config.toml
balance_loss = 0.000159
lr_router = 0.000674
optimizer = "soap_variant"
beta2 = 0.99
max_grad_norm = 1.0
max_steps = 5106
Below are experts of layer 7 (counted from 0) of a mixture-of-experts language model. Rows are named router (the router's row for the expert) and show model dimensions 240-319. Each number is 500 + 40 x the weight over its row's rms, rounded and kept within 0 to 999. Numbers have three digits each.
After each expert's rows: a language model's description of what the expert responds to. This comes from a sample of Wikipedia text that the model never trained on.

# expert 30
router:541541441541487489495536509527519458522481530445498424475432408537458506470493525552453418537548479518478571521539450428421542501533484507475488479559497482498574461490508502516531464446532482498501464518450537528511580456473432504508482477
It responds to: Scientific word endings

# expert 49
router:614483430459546427492535515503521524518456486422497434498533511528532434516502529549509488501501464535553502467481503570489515566476475517492556451495476400526537479547478548452521547539446487424457526570528544485481517520498470484497560537
It responds to: Prepositions and "the"

# expert 38
router:507489500542596467497402493499521539512469547551468509467511440532502574462520502482529487509509489459469488468480573478510551519497528479535589482492511504518496448438515503546489498491490543482531514490455564462525505472485563494536539510
It responds to: Mid-name pieces and punctuation

# expert 32
router:494455532587512498517541457518569549480500511472533526550492451472467536518473465533504462493517583446481474509433533509483489547520448484390506535512485512536478546463521509498530454508492481459514539579538597581505426559573495474420512422
It responds to: Capital initial letters

# expert 36
router:496529508504481500542505481471507470532475503497562428535431560473546552368513513523499457473451479527539511480513494572457452472451469498450501526525511482518502502496535510519472542495407503452498525438460435508471503431545466494462525478
It responds to: Conjunctions and inner fragments

# expert 10
router:537492479531490493542521434467496494486442510450534527432530510448516489435508458449492548502487444494484499488505470589450453469567452479539532435500484565550564586466496520543496474534479443558545463512510533525515482454554493487518604547
It responds to: Biology taxonomy terms

# expert 17
router:432490460517439427408418544490531455487517489475464499456564460480498525533458530552438510499479561481474492561496480565448457538474418449482508495544505531529521519479539455493512421541584483480509484507491497510453471531451486574481473481
It responds to: Film and awards vocabulary

# expert 59
router:538478486536474475539511536489520506520532434550486506498526452540505562487537454484547521419560536482460524553542482507411501454474572526566452548434515485478430494467484501508540572495518485528516539495502505555467559479469469540535526509
It responds to: Negation, be verbs, F-pieces

# expert 35
router:487469495471528510509504497513495411485565546522573514468451522495478465545470450577514503479525514510535507509544440491489441516465513478466518471456447523469479504476542528492430430458469564486511465498594474517507487480488502551526483490
It responds to: Word-initial letter pieces

# expert 5
router:528514579492479480508431482536485537486450383494551549476481454470439479511427483532409456434523491447539460539506483497509506488531502540466463594529559500534488478476522462562528518546476567575541459427473501548477495511578428488571447485
It responds to: Institutional head nouns

# expert 37
router:534500487390516447468537530440460540499480453528515507526587437458502541569466574521562499516476485504514561519491606532508446381480569527497507502456504497527515509584534458479395492434524543506473495493502456443482403583485477554490477519
It responds to: Section headings

# expert 8
router:512503481513497473440531546475498515513497515553527478397541530548505456498559427441532476430531508510509498493459539436528458535433585481494479533469552474476522509534572485436438478491526510475546504515585471520584498483435477458565494471
It responds to: Foreign name pieces, pronouns

# expert 44
router:514545510451465557491546478471513506497496491407496472520548478528551458514439529548527563519471513531508495500483445456579482485544525465505494515539485461510473507509501426500497535500489495431522486577455494585595492480503516500485538496
It responds to: Prefixes in, ex, trans

# expert 47
router:523551494488477473538493463509496417463504556521540523513511515585567482557448499452500510519489532512535473545462529468474545480448550449513413520514526439490516519484456430464523537481500482547449461511488525505482487488532545460505504622
It responds to: Pronoun subjects and auxiliaries

# expert 27
router:575429573500569522466471506509532567429454491484466485512522470441432529504523476544528512455509530500484487474490455506513485512481444487426504588475508537483558540485548522566539428484525505519450468457555512595551485553453525421411535442
It responds to: Word-initial capital pieces

# expert 61
router:524520461438471548520504502521505495486460624571487492487446497548509433480502538519575473475487432545523420486471527422510556475466500486567533504554510530551461500525478583491468476442463504468446515432455459506467494554579487458447416423
It responds to: Clause punctuation, word middles

# expert 43
router:496494515499519539478570463393512555440463562542401471485510486486492426542544431493521496490464606469545487529493517518576510521526493501466458418488480508481434509519423486446496544545518481510464424532544506543489497524474505523484470483
It responds to: Non-Latin bytes, politics

# expert 58
router:448540454445532537579562503568501504495473468583444507506541546391491484500540460521479485471406452571401490491468472439470457509514520522485537517483561515507597454524470434564548466468484483484485492494549568520500497477441490599477521437
It responds to: Pieces after T

# expert 19
router:478494462538494495514533513477526549510467525447512433517547467516543535562537526408473493474466457519438492463511505482516535537547542491504464534482490468441472523517524528500611447542486450504486530535504533468501471540532454517495509537
It responds to: Equals and word-initial pieces

# expert 25
router:495417548504489492471561419498501477479540449505470450576463501384519450506512487474552517574538391454487548424494426549518506515524519559535490503488473578442571501505519501481536524582587552562495498497518526530528483515426448517450428497
It responds to: Of and adjective suffixes

# expert 57
router:517532455497531489565502513547503534497475443508499484508498533523494529459513470437449552428509505495534553500522510527546489478451490497505443506466496453444532506558500482390505523462475501572527476568502522468475506497431496501508505514
It responds to: Nationalities and countries

# expert 42
router:510499525494467462504482460532497522495527479517438525589512469540540490563504504458543489505532410467502458526525525478480448494429471538549508479478529511542468385484511507523484528442442467535516579470492489479494452491482553480502504561
It responds to: Word-initial consonant clusters

# expert 40
router:560488529516432515428520522506498545520500455448619487583491497526459543588526460502439443509468504444441475463454514531518428489504568553497557485513484497455458517486446467523412532491524524554498452491513458504577447505468519513505517526
It responds to: Roles and institutions